Experts of a small language model: a softmax router, a shared expert of 128 neurons.
Below are experts of layer 3 (counted from 0) of a mixture-of-experts language model. Rows are named router (the router's row for the expert), up (a neuron's input weights, with its number) and show model dimensions 0-191. Each number is 128 + 24 x the weight over its row's rms, rounded and kept within 0 to 255. Numbers have three digits each.
After each expert's rows: a language model's description of what the expert responds to; "mostly gets" lists some tokens that are sent to it at least half of the time. This comes from a sample of Wikipedia text that the model never trained on.

# expert 37
router:088099106142087153125092115113129165138138088162153115116142125116116138098138153100083147125097109157116145116129126126122158093143171165096137150102084172123140145130101117151122107166107126139075092104120136095096143114105113153125189112142118118085160109091119114081134126142099139137134115137126152120101138148172151077107133156138162135115146156147112099142085159088115140090171129114148122099132141127159155105122083148140157150137130179097113130158149147115161134143133163095139146098147135124156144154116156129147145087101124073131121137128129085151138142160111133138
up0:104139142130155147135132157093117152151104128143133130131113112088087149155127134104104144162145091146132134135150137126153134088128132140119124144126123112095127161098101114130128135173079133099140153141155147128081127136100118159128141130123101113100154163091129062147127121141087105118127108110144123132114120157159073108081121183121164137139117182140115113180119112061126141100126132163140157144095154179193086131117118105128168103132109190137128118127140138129155140108114126150114133149126081145132120162118109147102122131135117080124094144170102117083113116121131123102
What it handles: Word-initial lowercase fragments. Opening one- or two-letter pieces of split lowercase words mid-sentence, such as c in cries, fl in flavor, st, re.
mostly gets: " c", " f", " st", " re", " l", " w"

# expert 26
router:101110111168110158104124117118134155153143120154172114112137147101106135092172164112090148136108105141108146110089130107102150115139137161115135143100110152152147134152090116140135078143117107138117105105102139117129147121112109151153171087173116106123139087106102110093163125142123151115146108129110165094122165142133137133110168142176146138112173138155100104107121138103086136092156111113136172110121117118164175107117114143129156146143115153100111175161145165093147135149160157117151122116159145130175163129135133136135136077106143101075125156118125102166125165157104172137
up0:114082088137130148096137134103104093156119113121153126171098141084129120170186152161165110148149115149111116073100144160125146128093121140069133157137148123158125133125098097125125131093137118156092120114172133124167099180127113087121107148162137126168150115141095151105137097129150146131079117135095100095139138171129112124125187121177126130131152122149130149138140188142135127099152082127117127157146091100126120117104137136140132090120115140140164110111146142126132142152202140137142115116156140109149139089148100112122106133143131137115134129163137115112096134157165137122
What it handles: Proper-name head nouns. Capitalized head words of institution, law or place names, such as Act, Location, Stadium, Corporation, College, Parish.
mostly gets: " Act", " Arch", " Rep", " arch", " Ltd", " Commun"

# expert 36
router:107099089184112173115102125101135183146130126161152108116167143111112158109173130104100114134123127129096139081110146112117167133157145142131135128084104153158158126130112100152091103170104097121098103120097139085109164101097097137157171105146121136118147086131093114118128157152124133094183098129127152116117147142144160117119139130142149143104163150128099106117114178082090161108164110126143146116157135119134171112110090169137123146121109159112106161159155136089154158144145153113135126106124144132145164134145144141157160125128130111106140117125115119169149143160121144164
up0:121144105113125121123131159109126136175117172172118134141140158129151140119095139096121115115099089107089115096100090156127131149104130163142095133155112184144135115135113106125104085130124144099108159145153156133165178172129138097123151154121152123085146177119107187133123159106119127124155133111116128117105132175124137120133133082089130138097134150113131098121180167098106177150154126134083167148093090136127127149130113130093136099137129129131167145156112142129103118117122154156119164134120112131115124160141106175179166137150107126119126110121134159079136164125114112074
What it handles: Nouns after possessives. Nouns for people, roles and groups after his, her, 's or the: his father, soccer coach, smartphone company, wife, president.
mostly gets: " father", " president", " wife", " mother", " husband", " king"

# expert 2
router:092135083163115139107109107114146150146133100154143126119143138131100141116165153129115139148105092111098141095080130106099126087158145137121149137105102134136141140154111109140099111150091125135115084075111152100115163080100092159149152083137128112085149081103104099118123143141138137084125086146132146103124157139143142127112166156182127142101173158139097131124097182099115162085171109079155167122139128129159167111127098156119145137128123134092111133135149142102133154133153144126126160105154146107131144161128143137153121126103135121103132131119088118175151147160129126173
up0:091136117122112093129147132155132088127108085095093138159136155127088099103130165137167127108119128148136127136128109140158126067164148130152103100142140128105125171127155173079107078088142111136123135108176112116156160115051116114112128172129117114122137152068137095150106131121136141082121107131148123110097112134108098141124151126126127139093124150174128138148112110147132152101127110120097137121169119122131124138158171103088146132131147064147139119128135092140126092129090112133157176114116140127151182140110113151110125120110155138115158138159139144145139149072100131130
What it handles: Plural noun endings. Plural nouns and plural suffixes like -s, -ers, -ations, often after other/many/these, e.g. members, women, temples.
mostly gets: " members", " women", " films", " others", " men", " areas"

# expert 12
router:118116122125111141109107105123153162132149090129127128136137163113092158098137184116124145144122122132084138106117148099114127130137131142109152139118116126155163140170122115142117112135110107141118122090101154088091129120114118160132156113170120099124170115132099121089143123143107161093156093147089151116118148168144151110105145145139127139133137132128084126136110143101056175108127111097147159099127156148159147114152118138129148183150105160100102176138133170095175140146157143101146158121157151119153156143104132152135151078100153089084092172112129104148132175155129163144
up4:142111133124112091111115149189122138107116105122136142136156141127102111149134114097117177154148133137121158087172165073086131081139151141093128166146108128153108119184142129135116112148124108127142154155115130139102158162109135092165146136125127138178121087116091163133183123132175153150194124145111150131122142163110126146091136145170111131117117118129099126148145129075114152130112141102117167099116131143141132133130119137099148127123132188138122152110132116151167118117155136141104157157095142109169113092124113161121146117144126085107094134165154140109110139081110089112
What it handles: Definitional copula and article. The is/was and the following a/an in opening definition sentences of biographies and articles, as in is a Greek professional, It was.
mostly gets: " was", " is", " =\n\n", " List", " largest", "American"

# expert 44
router:132097085130122148099111113101126148153130102149173121117127135112100139115134151111106132148098113133076135101120141090121155102135156155104139153095094161146188164151116113165110127135075108136107124097106128116125141117133123153149156107163103090087141119121108091064129134146114186122162109136098158114134132141131133121093156161170139142103152137116112084108133136119120144112152115106141154102150117139139128122156113128139135139146121165098123151142159150087146165139166161085166153123157151102130138154128158151140160113090119111080114144132100094141154159138099162188
up0:141127134147148152111125154185101135163113135119130159154145140138133120116131114105135155104167142154082108130124149091154174103115159146104177125095091123127093141123079145133090136131135145163137139138153108101119126122140130086121110151166127177117129158089145136137136130102115172121137082163112083168142074117136138121074146167109160105109131076113145175148101137117151134107143119109139140149090153118093115159110124155097167164127130169124116160140132084178167110125104101149148155093134164139152112092133140129122132154112135158130124146115121123119117145113100135167
What it handles: Headings and open brackets. Section heading markers == and === after blank lines, plus opening parentheses and quotation marks in lists.
mostly gets: "==", "===", "====", " (", "See", " Pld"

# expert 33
router:106113116152120151122108125098155144148117121155152103098141118120081131126132128113087126113129082164109149122086140113122160077132152138111154161120123151130150141114095119133129131127085124133127088094128145125128141097089110138161163112137131118116143109117129106099136142166118174132125115149119173081119157170148135099081148122127142130112171158110120092120093136082097175110149094102173150090137136164155155118152099154165180124135094140124108127174129134091161123160153156128140133112141156129150152148119144154129167093101158071108105156116096118156160158156121123142
up0:107070151142131124124124128124145133137147134114129104135070134092138165176123131092087111095153122106153142143118113152156109133122118108133132190149134111185129124112087155161112136151157116092146078121110130121115129144145148116172112156102123126138133143104139086111124093157133121155103130173117164112116125140121116121142130110146097126158172137086106142119115153150133127102115093090177168085140116095100150106162088154096127155136147165082165089152118103092155106124111144154134107126126170108129112173172139124113133102123071104111109125126125124122122159153112119108
What it handles: Mid-word fragments. Short letter fragments in the middle of longer words, often Latin or Greek stems, such as ap-oc-rypha, cont-ag-ion, archdi-oc-eses.
mostly gets: "oc", "olog", " analy", " expl", " dev", "commun"

# expert 16
router:106092105153090154106112112100157137130137133164136116114139120082105143125135164118138113168088122152117143122091137126126159112152148155101156146130079147130143150128101117166095126141111083158118117090129146104081161121110105144113160117141113108112174086134111107077154145151119139114163087148121147104130172147144184106117138154160143127117134154138133097120120172124114133113165114079154152102146136156162159098128086122145158162165115166106121138161133136115130143154151159109165132135147186120132149135121143134160141123115105065106100136120113099164122163156143123124
up0:130143147150109150129158108118154109126137145119123100107168085131125110076180141123156122117107132113156140126142139148118181146162136108128151103139137097137162125121107111107120147136107167138159135107129152121173134125139156096151140143178148158167172088159147193104197117085157124130176161145125119116144126159130131167132128096104143094149134098123099165147141137124137170127111130117149109121132118189126164127133130102146131117115096134117129099144112155088142111112102156146161090151165158156150134118147162126115150146138158082129168154093112137171141123122159133129
What it handles: Common-noun word starts. Opening pieces of ordinary technical nouns and the article a, in descriptions of machines or buildings, such as f-us-elage, no-zzle, flo-ating.
mostly gets: " bas", " ra", "-f", " hydro", " w", " sk"

# expert 38
router:117114096179097166102125117106141165129148094144138122103157146106106153079137132113108140150123101132122127096112129092105164099156156154140139127099069136141164135151124095151082105134114106145099117103111161078089157099106122141144147101178120116112183112116112103100132143137123153101125106155120129119126155152136159095113150132149139138094180155139126119125125151085090153112163095107141150098140122152150174122115124165150140135149106135112107134164147126119143147135130148098134121103171147130151148166152145151163131103111147132118119123131104112190149153156112170179
up0:122158108126177170100107112170121119124148091131143125100173134105119131081107108127133128098107121121101125109157103065144143130152081148157134116139163108152125129142119180143116117123117140103126113152116158124122138117128146165139110125164165124098174143151122111144127093101155117092140142107164142104134176139103162072112135100100149080103160133165133179146094099090113079118148126115114127101113129108102086141120132163127096132160126097090138081161157147135128135106069091128121148079141132112095114134131119134126137159154142133141103102143131135112154130146134104142
What it handles: Nouns after the. Abstract or common singular nouns right after the/this, usually sentence subjects, e.g. the technique, the position, the operation.
mostly gets: " idea", " ability", " evidence", " scene", " establishment", " mode"

# expert 24
router:125099075151126144116113103117139121169142108143157124108130136084120132120135157111125130160123101124105125091104136078112165113144159140117167136108105163145152144147089127134117111166090122126082083099133146107095125103111108136169146101164110083096168112113109137097154144177110161093168117136127133108141142153165154115118144152153160145126149149138123120108115144119117143111151114085157177113151126144132157084132124138141129146136121144120123146136145126094141151147156170078163160093126147114129164130123156138173138133088153073122098135113112092143135181161119165151
up0:122114133124137140159106113162111115116120197117086144120105147093106144140158150118142130153130143134108151095166131084179132152180134110139143130085086102083141121149129124099162099203119130129159087107119149140131135098104096147158116131095170111138173134140115145134116096150125078151115127096135132153130167110111136139106111121099147088127129113101156152115140122125131164142153103062116117136137110158158123149139143103117124140128149121153137154125168132146101150158117124126122153107108187082116122169155173077086120138101119124125110129126128177120108138127124125134
What it handles: Numbers in tables. Spaces, minus signs and dashes before digits in score and statistics tables, such as | 11, −1, 5–0, °, +.
mostly gets: " −", " (−", " (.", "°", "–", " +"

# expert 13
router:127101108145121116112114120121156149143140096144143083118149132090096155119141154093106125130103088134100117117111148099109144105153133151122177164108109154133149121136106106120139122131099102139113119090111161106095130098105121142169130122165127100128135100106127129111159130174117179099133104141075145102143143161127163100102187143142147133105151143146124137099123137118109180124132121105170194095162122157125170063160112137146145140151107147120114137140128160114152135163165149103167129149143151109137144138125119167128160123114135095074112150095087111160152130152121167142
up0:157131129159148115175128119114124130107092133154155104109139118133099140133123120080114125137094120139140137119134137103148125119138105142161073184136129124134103120152122117124177131124146129121153124136125123141133127134151133111135149094130131161137125132123122110154135107195176116125138155142089134117171120197122186119144167104158152106103121139141140136108165136102115096148139150097144136152110137130138130092133126157122157129095075196139141155127084199124145104106136085127121095201163111169097125119150108135154119151095122074100127117136101130157105139142156137124
What it handles: Taxonomic name interiors. Middle word pieces inside Latin taxonomic names in classification lists, such as el in Chrysomelidae, or, ob, anth.
mostly gets: " Mat", " Ale", "oph", " Dor", " Ple", " Phylum"

# expert 29
router:121130120139119150117101131122200166170130108172169124120111129106121150092133160102128140127098097134110144100130136098117138107163144155130136151130093138138141114137092100151083108142099090124097067110075137104115164117107101141130141083147132112115162107130075107106129138139104139090150108100106153117121150152132112095105160158131133167096140166156101120116111135132094159096144121107131172100146122145119131123129118157138144162159087158110117143121167162111150150165168160114144139107125124116167148137139147169154128110118144118078088139112087115158151156143107150144
up0:125123153114149148125138101145125132102122124110126118083141120129112173106133112146125131096164131148145119120153144068101114116144092121147096156132135093116127105124147113109123092118110111152126136144155134165085148127149141139116171090146134095138162112129124096160129168121130111137102142118146161133131125139121125102169074130139141121121124176133110075082133118135117107099086133154115173088185123125122110135123092122134149132120071101137124153139096113124137089180165127123095103096117086154072130099119130134080099127106077149103110107153127119141105168200114122121
What it handles: Example lists and acronyms. The list-introducers including, such and such as, plus capital-letter pieces inside acronyms and codes, such as SVRG, SAKISCO, AR.
mostly gets: " including", " include", "AR", " just", " includes", " CA"

# expert 4
router:122111102152110139143107140134110139140138121151144116082129161078115126131169164108131134156083120156114167100100144127128129087148126171083161154099106153140164148138091106156117126163102094132105111106117144115123143101103085140141157110128121106127159088088123157098178149175130154091176109146092147098128133160153158123119156157148150144111150126145111100147085143132101113123163103103157149109138141151157148105165103138163146151169101171110096139121137149108133125166134168115145121132142127114165148166125136158162146134112121095118121142128101093153110164137114164149
up0:131130140100108093135130107121109107120097112119129109130102127112128159155147145115147137152137185086148142110144147142157139150110102093142149181101114120161154183147146112105104139121102129092103127120120116091134143143103079124102124148154125051114156079114131139115160166114096089115130131124120124110129067170151148142116094108119172106142160152148132179123098127113135136156139102125140137135144133130132147127135122114152100115152090125092130132169112107121108088133165111108125188157108161124088176138141175134145106113139130109120120121136106093129124149076168170130
What it handles: Capitalized name-syllable continuations. Second syllable of capitalized proper names, often place or club names, such as C-le-veland, Monte-C-ar-lo, Wh-ar-f, Wat-ford.
mostly gets: " Bra", " Ca", " Bo", " Cro", " Cas", " Che"

# expert 43
router:114097096159109150122132107110158160144158110145157124098131142120128133100180136119120141132129097143075144088117134100128138115141160165118133121096107160148179147132104122161094090142108106141093109080112143100133145119103125132152151086154104083126152079112097097104154149161133144080175112140111149103152132162158138111106165139152146162133117162136115099126116147125090163083168111107157166111161150138140147093125114174138131147160125152113117161148128132101132137152146152110138137126143148101175144123105156160143129122114128132106114123113100107174169139135110164165
up0:173088075121132112122121082106177201113165125164096121144120124130151123110142141161146167125114108154112162082138142145088136132119131174118118131100125150157156169108142072111139119144151131094099121109158114116137116104138121146143150107120093142139131117153122098067170138169150136128137157162134093139122122171129117154098174114157112155162124124085097124156133121138130129189159135128096129079127158096093152131108120117119113136118127158082133127142146116123124123093174119155138155124163135133125122133104124158157136148150126133131129104128148152168176108124121124139
What it handles: Competition and section nouns. Nouns naming competitions or headings, often in section titles: Cup, League, Championships, Career, election, season, finals.
mostly gets: " Championships", "Career", " Championship", " Cup", " League", " election"